Experts of a small language model: 3850 steps.
Below are experts of layer 8 (counted from 0) of a mixture-of-experts language model. Rows are named router (the router's row for the expert), gate (a neuron's input weights, with its number), up (a neuron's input weights, with its number) and show model dimensions 0-191. Each number is 128 + 32 x the weight over its row's rms, rounded and kept within 0 to 255. Numbers have three digits each.
Before each expert's rows: "gets" lists some tokens that make up at least twice as much of what it gets as of all text. This comes from a sample of Wikipedia text that the model never trained on. Tokens count by the router's weight.

# expert 8
gets: "| ", ". ", "\n\n", "\n", "- ", ": "
router:157123126078039151189101119134032094103103080174193181115107194120070136131094147100100130138129107129168106122156195133103146145127164135201175132135111152149141093114076092155185085124189137105190119104140127146152142144111067146182127157124122115095178153156159164064118124151153137125132167135137174140140133111069117113115148167129114139092170111126091114115138147135192101112161091157147129206164106151117088139112076122117120120110175091113155128166148144108112120167150133157156097095107144138068086173170100071115069116100128122139170131117065183100132123141157168116
gate6:177104134099127073132120066169162128145096140108174114150107116142080111185115122154108145168116160168147129102091128099073174061124098060139097160171158163110152107162143142146180132148151208111135121144071184129119094139103177103117144159138146130104111167108145149109163092162135149088185135129088133140103182030131117127096132079123083120118109199126153166139095115158107164087188116101110139064117171145151136129149142156188122138062124173105147103137086168176097139164120114108126162063138120145132088108128116082188129108185141158143146127071119160100090058118142166161
up6:119189133108138126121155185168081144151147142139083080142145133133162133038145154075129125138051081107064143163084153154171132201086156172106126133122120075125115150091076077147131197101096056111117102161124121083141182094134107146133112064122145123077064132131181105153114173158095120145128117139190115135134107170132113097095211157113165140143143071114128066179173146114184154139074118105153062158111136135156097094099151108102131103152142105100140134113169109115108128153115128109106146134098135111164103126140097174199115154113136119089113137154112135142175156058151121090
gate7:145160148133115096100096131110154133157081142140145138115040171179062139116195082090179117101127115138113176086106135115168127137132163137127102134139130150138088114078105128203156155097118160146162126079135140172188090143174109133109114145152100103087113172136183124110098243087109206139119109149154080127099092133119107146121190122093181135124102172105155129140088152065129114093185122108120158130091167128114193147103085144107096129085105124115183130110137140136132105166155142164186098101196113113123149135149122083163204111102129108136096169096174131085107094185141146101
up7:168071144109130205084113101162130163182125103113101178095129112060156098172072150123113109114137131128106098125179211155145101101111157106112100140128140102110132129120064126160094119080137118121160165161113137158101143131130134127183084114100112110143128119129148107102085115170158143140178143074143184144149160131162120074125073112185134148092104127075115093134144209108128177155085120151100100034181127160154101098058151140061025082118111180170122158126109134106184134076098119131126111103136144162100104144147088160113117156111173144134125099119137073129142132155084100167
gate8:154210075135124082120158072107119173100147114125167149143090174137141176129101120101113111132045165105118171171116186132095144105093093134117082146154102158136119131156103201147118082119141126116115112115131067104141086170095159148142110076056112147087165176100129087065176116142126112053129180105117097134107120191162127140109109132173169124185131148121122087130155131136168100089175100171121112085100144141097062171170112133173065113100130112182106049154135094166163211146086143139121131134155121152086128146143074118128089181107110133143143126156161121107109119139085152128
up8:145159125145115107079094100096124136159118105125152140149086123123150134197109143140154119114074135078136090133075088137114111144156125153070115096136081125104123141099062180105145072121153136107129146126091112132098149143133170189117140141081116125100089116162158110150131136152051169195063109096156131167197139148166080127143040146166163132167107164149112133137156130212148183048134086126147132116131109139167161107095146145146128060112137057097133149093090128030131106176131182151083072118139168121144143119081149132096130100055120096107172126141141113155164174135111119119
gate9:141108116127170099130106099118202114128170076114174155096148136095144125148131105138143119122222125166133155127104107096150135154186114131177116166189177120143109117120108157107106136099092162124144103172113116161103154120112091116097096171116084122155137163164166175115084130179101127062102186097129152132105179150126109152114095168104198179144091172060127131148094148124129128077072098162202142091123059103129111168151185161148107099121127120131103134130112189147188135197156042173112138100159169094085158151173112137133122118098144100130157153167113069108106109142123066087
up9:133172148107142130117121114070164083088109102199109102105142099182174075132136178075119121156231139114168157145106122096159137159129116088137111139175114114128079119104121172114117175126115218132107151178117161139164192123125099110105151162184133106192078104162146169132092107109151148126100126158160088107163114137115114098159093153131175143169138148106062129185128106176139109130067094115155104135130097089146105094086156130137129107196148131115159196055114190079137105125164108167186083119158182084127152114135170172103103102156105118177131118151174090129140135119125151110
gate10:158114238054130120141126118139056156106144121138200179179088186161081130079135149096090165132117157133164083117155135165159099127111137096125129159124069122140156118120131157101198151154068096129128197153106114150132127112156102146106150192124098152086139119159088121143095160057099122109027126128106120118147113123122096098117084133140158114135131109070098175110156075161100062141191105126172099156108086168114142108129081195159081144137124123107144099129113135080126124146166132134121163151080136120115111169155127115051065086122104165136113154124155123101151117136152120171
up10:110108142167096164090152156094081101129088170078083059112193127116133166178135093145162124122160110074131197136132052144116151114134079161206138149152159114095107164124168110184164136109146151106139081083177137077134142130115106145150136074057135101173211160072145134105169095139172123120185121135154145139124139109166129150062138180154097151106113137130151137122113115134155159194080164082105197068155121106120151194108164082098169112110103130141112184143159136125181152118115103140170134131124129088160094088099128158180177147118133101120148094144114111155099159150122138101
gate11:162160098145185164161138114101132090140141140134128150052136120179175109087115112156119114150152143141185124099121098093060097124138149160124172080144161205156184132144109091105141073134147152100198177144141127134130149158148126142085150127136162078112195122094107089103133071148154104131108140143140148113101113152119164121147080182108140173070119093091107152142120138162122124110097166158137160126049138092117084136145133169080173168095147188118167119173157155178117151159168209185085167105155098094136085145137136147132152174132113123161136163147125122051048069135160152145
up11:165149117155188194135130103175127050112146070150131139128121058173122171078150169106126125129165172120120102121162105119092121100165151137144166113151165194135105091117143109106110105128132152124153137125164138088160110062179132111099129136169129097075173146076112102091187122202147109175162073122117118089131137067092178081145092131124125179073160074117078106163113148192125088088143147158150149087135145107153125157168090129094145141110166133127113101102119153151180141103136207175130151123102179043077106131171096142119157142166145152125163161094092141080108113151145108160
gate12:153122167093090020187114120154127093137104170127116086109147161119156147120171103140112149179105093150091148124076126132142143093125128138167113112111159138123136166149114156195122163112154122102084107135156127137113112133130158130108120149097123083078042167124145183074138142129090148144135160139155135136152110110139023130056079114126118129065124148101152126110176146201102134114092073144089113181130074158120117136118153107113116111121072138159149142158196162143114109142079131111081116149217113189094167076167157092133144115087087162134145119074133182085120092133154185108
up12:065144123125077170121101119129126170119166147110202129134095097162157117140145036115171140167075092155101091106140138129052109128118151098137140141099073122105152081100122133111105104131131149113141127139107092114091145154166156085139138108126084159134133085066086068116099132140132110115121114140077178100131152140117138135141157195170152106162144148116111121114134102161131068119133139186115181154103109152094175082125148107186073180143148114084160133138102138169156112131159195134153196116173122112123192154086153186152099142150163139125139108104158170102068099133001087159
gate13:150110074158110174140121147170108121082096192117118099132120179130111140156148147099103137173118159121118120137109116124140160081191122089143105100148168146143173140141106123117135085097080145170143141154106123099164144124191083125125119131159138160069162138057086123108103122153108144086053136084172145092115167135100077061134178134082128178147065111127137107112138139122162073143115140136182066148173102101068112148156169109191121153137165100139079158213100114126172054164103160131106154086165160128138165154111131142151121075106088123135141131108137209107117072114168058167
up13:126125107082171092132124168088107129165126141092163095089094147148185159112137165085126147147115101124098144117148117104054149126109113105119167178127199124076092173087110063152162138171125126136133094114134138106098024172143163120100014136119088176091135107128084142150102132086157156146066107133099123183127140087158177168145149080094142117107098126176155104122162111102113134168155087119147173130053097115113158150137101135111152097138151172131144151122139191170186119130055153128178114114136082154098141127190152145164171153122165136156112107109097110191108173102099113120
gate14:152140074147132188144169062170167094112183128117103123134093176073097135135151146116080119121125176180132119130069127086157192159052159177150098151161107090127170161083165137138112114189078168143148162143114164116178144146125136124155141148166104101111123151133139055146132112106114141092028167097214125125123100156140143194100104108109129141110178155152160102180130153149138107103117147169067117096121107118117109158077088121112172134143117104098105124187120155142154140204161069103131110148058128094109141097131088114125099168085166113116145127094114114062110126169112143126
up14:147123175115142105119096104164115126086123116198151138146147199155131089067077129162193181159156094128169098103129137136135153231170111105067125079107138150119165084131179142117089156160110153099143107125121095126102110157141108050106129116108134158122135137090078110164145085136166113133131088135123096206132128165119143132148110129027083182116128063126137153142142095117166152102147169151143135119113156123161165139151134131094177101145143034090170205084100104154159117103142123092080132155191141143102123132152107107116163091175102114156131122087110146106118120058149115082
gate15:096101130115055094146210100089153105062160078206090161166147142154146128136104184133162104136086123128164180106137124217121145110152097133179113115129045128165101153158134167144192115100136092088132129126107159092123117164154145146171051112080190133144183132166086149143116174129160133089098153096139138151174148125129113116113151157085145177131090085124156130162132119142122096130144073091084163114103147129138152163146063131137113123117093126113089085091090114153095135114153157104130200119154117126078145215162128127132170176178106141148114121118141106075161078135104096122
up15:128090112131081129182164164107171081091102129127103129150134132158131128133130180047120090151088122088111178088162114195155164117102121132183108144081059163139138142112117137137168124110140110079156158152152174144131108172149132103140077148075186096156124113158099144140121148117167130103087153068149140139161118131097106143139126125107095197160098084100136098152104112122122110124159077069073139091173129146120103183148085163180093135104129186122058123074092069161107152134156201143101209113095089153042152194130086161139172157166131139155136114111104111124169103123144124135
gate16:143144081196136095168115136140072153169177142215122137112126178188154129140140090156124140169124126094107102072090133142174121115155129132129098153131136152144188098078093086094175110069174181133111145126105195095156114101136158126211086109113083085116177144149146153089121176150088177128098154146100120154153162107194150131102126091050120146093064171062146121100200118140145136047157162102102126132160117120132114159107159146095093150084166129141118111201142175152131134123130134113158112042128087122109101119138132130128175102138094099122129134164149119126142164088121116099
up16:076139117041151086140082111108190138122033189108161147172144064088113105151144121082110128163139104077157161141179152135074124089129120107112150140110124113087099170163134154149113146146089107123151181122111067087101134098160148112129130121090117171145088113154132174223070100132158110138099142135154134118139117113122099129077162199166201136142156137158113059103148155081114167177083113130156164119100120144155159120133123068155141107147030134121137138043136134114096155150100117131151077143110164160159130143138148125145150179163155143140121093098161110162174103141146099121
gate17:167143182090078066117124117052111119162105053160151083087145150182167126152135137094139137129132113124163165172122076152098138187156140080114081071128116105107123092135150050103100145148104090092150126056139117141102082138149154088117083126151082111153127193084113118171135135152149130134135094109183128187112110119167148125130157153073088137128121167132109148133124123157076122216089098160111114100113192150161117078163137142119113048147141124192137085128137168081173117112132140134147152087110164100144074153077109077105091109143161104124210138111124127120111151134084150156
up17:122091197109088113121143148141134120128134076087148159160093150140109123106091111139150143159137128063092182155086124150057186086117109096161107108125154160142187135136124127119108111122127080123133111148134173164137152055052097106140116117114166154079174160142118079136111122101078156098156130098157173111170132110166168177130151121092107156110115133076173135139110230143120173165114128160118120197128074126143141125094120135107076160083140110125167111165086082105160103116144149182120094050073099130124113134113109134076034166080100124157176114141087096167175167119096111111
gate18:102077157147113126129115179117154131070137115117138094124102197149141143144126129103139181196158159104151101096064097117109152171123143172117160178159114158094170129159076128068168123096176148156115069144099173134078083141128145071160128124159084104076095100126121135089091133165079158103135079184075155091138094172170128099126103115136146094143115087089076153108137137157162118162103126132140129142188133124152125128102013135158104101195125093108134179111135175132089136196111113115097085114100083087093145091136114163137071143157092129144114123138168212118125161159116138099
up18:141199101115127131100154066137125138155134134087132127139129076124114102116123146131117058136067102160112153154176117139171110135152071140117104102094143125161099131114180138145111152125080103124125178062143119164152140119112182165076096099034139145105111155083147145155113133128246146189083167105171140146150145119084146101150192105095109167126087188119150100156077161088102161146175127110109107126095152163086121154132233129119122112081129176126132119166186126100129107129140152176137179148159170155157119172123139132117171092132184123094103101132108056110125136107175134158
gate19:105072113166048159157122122149151162152072121134154156129145164166114127091169102068095126132132200086143090135200130134072140095156135143178140068068147113163127125154159130076134131154120083122096082130111130173116117104099091145155163158143133100108167173107118146158102133105096158143093125147178098094162114159152156128102151076094084166099171233083114103166106105119194110072174129189102108171142117093122143075087132116134150122113107124165160141084173119079140129089149095105094128126125109119112178090140126105173135142108124133159144134103080053063079174140162151145
up19:103105125127145146159159141095122121134205086103145139129158133148112130153115191113206155160152131150188139121124096124169084101118122099117109078124152131102143162185160133113150159155092185165164114147188159131103144128132120100074127103076151182178152165117116119093096160108132115144202131100092142165169182125119149066056173076129152145133129096101164132115077087182082153171095127074084101073123096207094128134144063144145118147104106125098112118143082100099109130086108094129097154156124170115116146172151134146127211110111161100118153169150047213125121102134135129134
gate20:056193128120135117070128105145156112116128092140076207081128125085094090118172129173146114120089183152077134100100126120129143115088104140170110189110145178099129141189135138103112096104125061058122183148183176135128195132197090141113119085145178086137149134123137132127140135154111133116109148135101135179163130131163075032112108108092077096129118137164073078118128163098127130110131127148174113228162134137134143109112139113122079148167152082159080120102180175186147159169174093130133113146129183119094089100105149135139130118133137115146144094113165076142101112131182125147
up20:184179106099089184055147120092131150158138080110087127151162128109149129122117140181138169132062161165132134162088155116091109119077119142221070135119144165128086098127143154102118123130149107031135122125143156105111145141121104183134060111090127087183169125083111124147174119111078162110141124165095148136096137112152107066099079111111117110106073153137089145134149108144127098111117203203170174194154115124110152152097151137086117099116097152159120168116153216143138120138149118115132140123077134167125146166140141097130057136101066151177158110117084088107090158139181137132
gate21:151129108133083121129164087122112109087110118153079088115111122103165130099093133086112120165169107093125039185141113178187151108124137160105113132104144145145104136047134096156111078073108164118139153119155153174099129081167134095121145154154125131174150195108133189116095199098113108116113122103174138071143106158126134096069085127088148149146118127159191124144209104109153122106171171145078133146114109096141086124114154084139163159083181157144131160126107158087124165140178119113128143130104156135140122196139091153108099097088139081166178071196066087122075161154157195138
up21:141142168148135150104080070090117153124073079111067108150112146103151135157103185099138139137144114178184057072094077124076104161125191174078194155135149129155148103149149176133135107108118108123181174134147192151089199166130079188177103105114153126104142121152133103071155144097131141168170139099125105127107109131139145133092139193113118092137131144157074107093149124100120045111166132125125197154133130138074114151119121162158087117130126200114194077120120121125116130128107139093119135116136118160141072077112110139082116148105171169097165142110098144215130152118122155190
gate22:185125152127100129100124099162150081162137156135142107092121146135092147126095182118183155111103139130173130104158099119115179142189131142080064107116079206092144122117124157161130158146138125114126152047111170184144163138147091172140161194121157152120108133110155099044128121155131092122075132136126125195149096116119114134100145128124097229141133113131103148069082096189142138152212062129168096168089164100142144071113162141092148110119157130103082126058117108130087130137151068132138128101143104187129115100119134137094111153141154108084169072196126131153146094181145130161
up22:243111092164155119125118118118160084125150107110123110170071173126138151195116127140181185130128155135182170101165138097142082113157165142091117112133140127140126130190143119113150107147094147138112106000046159100102153133094103134094075153137111134162216147143101127118105109148132091106112151150135164056145103117163165084078172109117111125128116113129108144154151136113099128099085151148121141172099093085135148128172133149071183161163102157112098099108138117141175101116131092097133144096121117156144141150160123103111166092099126181129144150137201137054132089125120094104
gate23:142126181108096074164148108148107100110159128153206170139057164122129131101094120146166157099136083146105126175159119148122081163126115147094078107120101113152157131114128136145154137065103137174147166073056126132159173126124112131111105143117119144122133124077135089134148131167090096137169170087102145110146126176159131202101116128134086170143123102141102141089165126160196182176149159124108180142109079141074125116136125124137152103077121077129120092183077099100132114130090135165114147179166119157151088112085169068112077133114137158183126247091099212093071144124118134144
up23:100146080102132055170132158070120138139148108125126110089146201130121086139134146148112178093172157111146100089065174131141146159157197163113176147142109050134142093162104163136115112142157156174132130160144125134172183163189124072134156167144199184080155132162118128095134143155115085112094142086098104134148145167162144123132098169153119096130140088106113093105111114105200140159104165159151115139082089129141094160155149142134137112151127099164121164137061138128078067096096154163176126141110109104097132146136115114021115090140118150133115146171189055116076145126058099124
gate24:159127074124147109070023123164133175118162153104086087165149140104099090162136111096142178129147158117116107194138072106156185127062096116160138132166134120116130127140165131116186154064128119122115147108131166105180119072085064172209128084111135108137137172164153135109126121127127143145149126221113113186098090122127106143136105155137103154103163171152139107138124143184099070158097139064165127109150148177086153139125159105167082122114137111158140126096121170102167094094134118165099157086115166093075130133148081089183177160128072148091119159109141165085116181161157110133
up24:154117115200116086066132155109128124114198149163089179112121120108137126152150167119124147136129154130141089142155100213123076120124189131139109098133128140125201096191115127127124070044126126143085162119152131115204145107123083156155148078087116086092175061159154169106105077192142159151076126124038147095071123146150147094172161167090187101133151181108112128108176121080127168116176114130134130125104129044133135125129145148106160153092108138106100155143147180175145087144129095085133126107098193151110117115130096122115158117115150130162133116110112146089065170128159146108
gate25:142099071141083189132115097149124098108146111094162097152148154176092150135152083077208112106125130158170139211143090107137192109112181155120151118118107151121131121109112113188120093092140116131111049146077159094063098148110090159255095165113134117165112080131112144152171110137122149173117100108158111123091119160110132108150140091106123139149146124103149172125060095145127092192084126140151125193150138150161146142097124125101136128109130096102176087125073200127176132096141136128150110068169110139116138151179099114163099099126162110112106143130094160087193112167140158183
up25:109139151169096137190160193194178141129143093072176127132121114182082148123097140157159075145154132143123118117128128122182106116106175159161114114130155144172055123078109083165124126074174132134154108165120108081111155051135072162181104142151119110153104069129121146129146143145107170185130169126127085099136173152138141093115142054171060155134157165077175144166067138079157081126105152078142093122139081096147136129110108134124089125144112111069139124147155160128140087066115137120083189112162093103119082120159105132115070062151088110119122058123145140168153141139116171133
gate26:183118190134069150132117138183062089142140153153163147125174083148104129129122095122133082078064123209165141140122112124145165149056131168111117121150107052154108150164060137089168098128122150158157174152120094137083133145136147093137108153098149099113166117102087066074132137095098099088145149138167169193143129183115115122121154129124094107121098119178193170119186150144143081114153157108135105158106100171037083061122112089133131127168078171168173114176136149106141190148171120117093138127112110116118162127140108136169124106107118120116177135134133143081085158180135081149
up26:143187162147089152112077133185138129153140156138170159207125083159078128137142108138160099091116105204176155137165165123102181160046114163077131117158095096107152157193101113136143124127151171135173154129111128134065138107142119082123052103136158148130200151086104070153103102113081075099128190102144096186189142150112151087079134141169148125120165079175167180120159106156156133109183190093140128115125131141072102096132090113117121155162129171193125112108168119101156133126149115132114118106122138122133136142170047136135153099109161132103120144138140090079100154144084090135
gate27:161188140139151149091106137095136102143151040167190083071144142139097095105137071151152147179157132125123131087180083068069172122151139131144132092117068138162148154128118132136146118078137082085169102150105151121085131116113136100170103139084101105165081125232161125088143113137160117150150156159081123136148087153150165134075123196148065127086132083127163139099090128079077052142137172093162122147163114150155129085201140134062092139133149140093153120107141152121104113180109159083140104149115105116118116095110084178103171107176130087160141161133152114141106163169158107114
up27:119122131099126136171139168036131136135060140136154177050087064137063078163125086133099134090155152144145169118145130118125151128071128053052183107113141125147170110137167112123180149155126173171129177118113148130108127145088122140126168167072122134090136150100141141075100173090092148181184156180092169130111140080108112113129145144133126132107145106149098155084113138159102145138099113118156161086149167150175149163117120173145109164154109133084120166163107165138142223106155120073151142148130115080134129129075168147164193075127119120107071079131157098132146092062140138161
gate28:144154179120076139186100167115079111116117185093098093080115122129167104121132199113076114099172118203161120128165138153104158061142080142176170096133069191098153119141136086135090139131135171080079103167133122144178164161164140115136215124127120138152122149135071081136063092216109169059105105119081139132138124086134142152136155161114131104180163089178140131159119100162126076130107138140171152156189161121109175074106161149087111102072125121141080113096113102097177148107143126129120147121088088091100096098109139104145096129082114128110150175094139136098131123108145119165
up28:102114130119109098189120214137095140122124159140103176117083147087109095128167104167086109143101120114168142170156105110129171090119128115142152115113157141124109103138093093159122078099126196122076136146163110147123108172109127071094136164131107130141130187060146137172100110158120080104120157096119121132094153121159119094172090079136138088094134160176078130205077119129118047078084136100128162149140151151143107080168132167094165184077070137128163140120139152119161095146091041171185110123088139176127093107093157069141117175156072083154096135082180130108125118180093151148
gate29:148121142139144072085112161147122157197096158161110198118175138117144124034131069122186061130106120129180087141143127104133173198122138131110130131133127130155101117111060097121171144098099138089108100137126151166130101144175143105108121140117113128095043172170150062173123112083152162129124116207152150156092116142161107126095124090077169111110087085090150164137170126140174137123191109122099152193135098130155133141080161125080116128151173078140126160137116135173114120138186135118180127045104124155078099139157119123167146129133129061141138173146103134109152057136138184110
up29:094134076143137122125140133173068109094108128086142122107176131135139140119093164149118118114149162095149148105157114093143157107142150131158115178145119101188144123116118143160086116063130178164149123110151100127135113175116132164110143089077108118152160168099148099150142156139157143146075066134152147099056099130084163141112199068139143124162129038137113158085163085107067157125115149102096144135158140187154133126117101118127164140178110071118208106135120150109124057146131109152140158164098136076140140100142117115104101214071135168153118118093157172075023160122199180085
gate30:122088062149192082127115114196159193091132069135131108112077093177114134107115106143183190137128127102125085111094139148195145140154148133151174108181129157141098124119116099142137128111072121169137142116183109101142092119087089141158111097095150145118080148141121130097143114092098184117146119117140147135156187127138107081094142150119162165137123159136176125143128177060093176074101095113122121138103151124120097150066163080112087147119139107058165090162134096116083135134083151155165072115140062158139127085107125184103089214091156155125185146116162086165164185144153106073
up30:135142137146102089116121133107116077094103180101130183166131168171126160031128172136103080117122107165105149094148162096212125141168189139152074147146127137172122117128203154168126115118129133147135116190103083169160125107106147153086147128117106107111159075154144145146147134141148119104113120125177161095128174106068089134107106147113120120057132184162122083132170117099188110080112110155078080120116190097143181150149123023137167110101166133129144133127144112071157095121156087096129118079116118109127144176102107146193119044151174131185131165112144107070112106152138126115
gate31:097092201098126097140198192136140087045166123090147169170092129123163118146143135131121082108073162077193114142089128130163127149146120146139215094119134121118079118112132142184140119130070112110158110138175071128093109171201110110104110129139163161101110095166138137149134120146150181120159149071157069160117125132125148034129120109028137131112167192100140076134126134159151144162135141160132146145148158147138097138124100168126127142100121091142133083194106120137158135139145173140152117132137034080108112086129171116174128097104122163118093085133112113118098086154151090094
up31:089138186149147102094100129117099172184149121146151104140153114128122117115138113186170098138183127168172094163102135104148129169098048124147180082196181102121101100169125136130092126137084100157155082171117102165078143108162107142153122207136156139122174128150182064117123125151114210168111121101148141128104157109099140111153143114129154120105121168110069115108124162073180177186098160194210102123161158091151073116119105122091114141162119115128161122204229122120128143138133116107089182151094115116097132163157178131074114123103130140097161111147113110098098173155157135138
gate32:135125120108101117125086182095125100144108129202140067149073111108129150142115104119106172112161105179157116088115092137139111114137147138070134105110108135180174098122155127075135172144103184116164121092132191197130113218128171142115117146160094129082158154065083095118118142138167065109196153115147115145125167159100102140075110091136160129090148133195083166106090094074135132129147138136180146134118160103189082091090154155137077137120144133185084113134139140098135098110061182157133177129110172147121150075165102085128159157121110082100171170059097120097107097083097151112
up32:119122157065073130120103153119130086126131149148130034118105112098168197141107075130102209174156167160138096070109127129092103121111128156116124112149105165144137132131171112127140189168131114158167107076095165125111115187131157081107119154178094130135165120075106083096055110185153074057162147136115122155171124124114140109109156144134153119117180102164086178145144123087138133147139112143181189142169185132188110138077145146116112152078118164180115131121145149068158129145096147129116112107101162140090181118162111135139163161113121139101205132075126157122144091092065187086
gate33:139143124130093114155123149144140124162093152181157209108043101217133098105127177119127158112129171091161121137175125140113090127166129166128159155111116145139129142153137101108167153130093088063134116132186132185039129080113134089164152131138144125112179117131124131065086096121126156135107119161120150163145112181090051072170068147091137157118121148133072125091115127152156103141091124118109144123049129127190130109116072204113058167132115129124135109128139103098078067172181126112139069166123114072098144204147114116143126113085161089105106162155102113104104137137166121128
up33:114141155175109140113078103098120145131213099091076101163165137114088195092069077131175088157187122102124099137113109094150119199074141092113097157121124103137133136085134136181141132147127144084189139127098140076193179175104142148114107109142076097130121126136132116200122102193140149122126130122110086142068076089173155204130188089176087153089114112093161139115105142097158168144146142055160110141126089133130136130111171102103135082147172141203109117097104104150143144113124140153123130133155124139178140077111074181142132141137104111177134112081162133129140096165072118186
gate34:132118129135082155087107151164126122094138175089130083134097146106150148107165133190144210149121150106028115146157124156084141137099175126059095140118116169173138100075092128146093097170071152188148158138129143127126152193099162125100185093138104098126182159147144112119128067157115157137092135156138088063150172151176144115090108145125174133137130156123055181105095108108056117091151068104156104148150089105105183071102139172103090128159185116108128136099135145134168126148173140116088085132119102087100103105150112185112070082116144162116148147188102164141115115086153125133
up34:155136108015124108166136178095161155117131116171177153119116127089100137119144183159149163089166151101082121117119110075124191144150151164105129105205084122123106133067118098148113120157107128102117060155151178118083221132076113140099127137162135171145088154146132116171133162121137138131185105131085137096162135118157118151087061138085114098106135119139057159127133160129084161137111156052090144132103113133149140150138164168118140127130079096020134115113127140152157142113186075152121131096160128118114155164121152198145085100137107146160174135144166171125124078156164118184
gate35:119098110111132096162129190123151187133123107117210116140140134194186131184116110148090127157148086184114115127128147087148139059092133104151097118122111140156162160111106106084119145170133171096149121108127091131098179107122149188100150117116191154165171146161110127064120132110112145149153115136150078139150120161194043088065147097151135110085180127093095104159086140125152083090166160148131107124132054077086130097086129125143110149107160129161143088118102118169147140153136146174146113143141097124105117205154159061142057198165156160108128164116102125124051109115195120125
up35:100161092175208156135090140088140166159146069150120158165112141165123082111105100127062157176148121130133103115110135081192112090173144078121119128075192092158073104172110126128110192167101151098158148146092112113095165136131142114132111181109137117183136095072068152133153158120124183201110120152142103093169178106095121096140178089180138113120134165133134071102157136166087143121153122190089079168148140147120094065124149116153116105081105102173145148103095148149125111187058188174120129084104142091087118154105102110098109166125163170080136114161108166115104130119104120109
gate36:110096152145137121154162079116135120127102154124062126114150139133135085127120136118167117180150139181119151149146117141162101194121132140142174171172088068144181101129120119164115089126137134098128111214131114109118151108117156147170130131103147118139128226118112111099070151093109182060099136197187155133152158122129164096109109149099101169186163151095169113080106083184126150120125091144114102061154114146135082106081103128105118102094109042139169095182077192163143140148138094136161138081083148118095114088111120056091134138061092120123145090171134180103117111176123162163
up36:174154108123166099141121153078136123116139140131155100139125136129091075150114151148084086127132117086170152153135181137120180197086115141152138121145128117162163180158105134145152111071180079148143135136155161095123124111079131130187114111129201133116139128107038191127051148112100131143193097092156208154140137118156159099129090178146116125115126114124089197156148088080147141103125104146185188135094111162101102143145117072105116101059093121190132173126124223109097158184146116187177144116155128099143101144124113132122125132073152077085164141136093085099122130120116113185
gate37:163138152080082169153122157120156189202107124143094148152114133045121118119089108147141109125152181124153076151099120179175125046103174145148105126139154161156130072106062071145139142133142169106143131119116196156147096140165087134110102129112124141194134118130123147101093129146112160115117120105125138088091184114128172108109092123186127171100107110204103159092200160092176114124171100132103117117160122126087141072117080132131149117189122150166152143095146130135176123094159090086173052071073176130097110116160105105147092147081162120058100118130090137148112120188139097115
up37:105126116135147127074073100131105088115181125105189126157168114163102101130114140160132179140075071162101205157179165047070128203179094092128184156135127080120134129117145202155154117099104093163119115078127093098099126084147129151145151140126121099096083130120156100115140138116161104136145096168113159154125101172126100103161171100133120111205124137072117102165066123138076123122113090133161086120106101148168165160125182184110083144108130133115076113160160142136125125156126145132091164203204075153139160107110138163144148135149046111151115125149160117101141151066089135159
gate38:131145132149050062080114146179100108103089141130179162142095118179117116145158170055125135151177118194089178149124110103095179106104122108114120160164104159138051104140099168154155091096146141153120107161109113094109122105132054151137186155152102143120133112122103129133138187145146157149164151176110120144190133153130194152127207124133125146082130168099133161170073138120147144142111171118094146158120133149080110119140129174135054088150121090143172132114139125108155107119146116105158142088149056174044125102154148093162112123105101154121206081066150137143085183143101146085
up38:164109125154107117131162103107159092165111101111120090125132123121134153114170119167134134114107138150143166096082150177081085083132137103144191119112170115199202119138202147084125132128123123053121093093083094226099134137062171103110110106078131135088098155129062155086182133084121136121183157135151083135131091154092097162073128168120108149139209138093150159104112127150112090152086117151114127124137155136111124147126157107184125153118105214132166130108105077089140156144108105156102131220121078120186168116115140145086165098110104101161067098158091134117179114150138120105
gate39:128151176168087135095130074126124104113157072166079166167158109168050154104133108147168181128161108110152168095092127104174146123172106123109081063095114116144131105124138147131107137067070096091102110123104160131123121165165124126137114110140126150124174149109113155173150144148147159117129136140150160099155106153146082091073152219136126153105067103122100145088171183108104136093218110155154117057125122149118139137093118093132155178225144118163140122094110114079159190143150116116141088113132109107071089162140175089118083128199098113106160068134148156139171154098130144070
up39:174135117150156134078135119115121139118106132146171142126153132192132107163101147168115093122117193147154115160126152172114091125164082097058100225120175167164066112178119129158105151142165188123069147057133171172166118050129120102127095153151147082132114141150123163164063129122124121134062164193152115138087123142091086176128140129153141121128081067160132150081092197120113157121117114105145149166112112147091149153192121142093130181178101097151145176092138154102129134101140159146082117152195129101154155061101122149076140135090120108133153139153124067174124139150156155167
gate40:175162132132129199105148168133162162134122125149170139088086082117115185107176109108066135164184141102114094181128147169149184102097123087052132079148130146119094124122089090108116137114111174085071121120115114165101129135138112168059084165161120186131119173128078185155132112128107153110101117093200195134096136121150122141120159090125129106058106077140151083117125149097115177117154183078150186121062123138124132102079113107127127154096129145158109074139119105074161139126137132108104092146130163130059118144119202176129159120114100153099161124164096127113146116086117094222
up40:097089123097148116114151106081133020094148128105090134136123113105088102123096129137154106100108095154076132114092170137124055153122125177134141121100126108128110183123138127203146133127140128128118145139114102147090118141089118116178094111063160157096115161136101118089136122105171105107116122160121140127062124124146163089076163150169123186157133151107081116085083159099138137166161099195153132156188070094120188147095125155154109123158107090144103118080084170160092065136133086150154130155143123123130150131073120104151130165059219084175131161098186195172137070104140061138
gate41:200111120148079173127114102111116096133118193137121155167097115138100154166144152149208110104134137153143125127047142151077127108070100111078150065113099160165135091184154130102179114193125182071127092127169094156095086139147143093155122127139054128120115127155132135082077091182127125100168138145116140181141198095154100113089104112120156171174113114130156157109095101077177134083120047104181097146173138110111127153160146145125090113151101175133112134143105137126098135115069103094087108119115128098136083191169083090124123104070153132146149169172145102178166130128127185149
up41:123149145215110124130120172161099097167110107048119171102115116131135193142129067162110119092138089121152159096132166081110132079140155083166049128159140089104146162149152117128106126165168132138156189139097090164134106179118149128097117207152135141126099123131127126189161199187163120103094118111122137109094077072134100110132122152107094123154156113175125203117082150153137071159177172124089165141145114153185127109038133073097135158113182142139156116103162151034116163119099149135136169105150142132190123093105112121103102134102152119127137106111084071124143139132107115173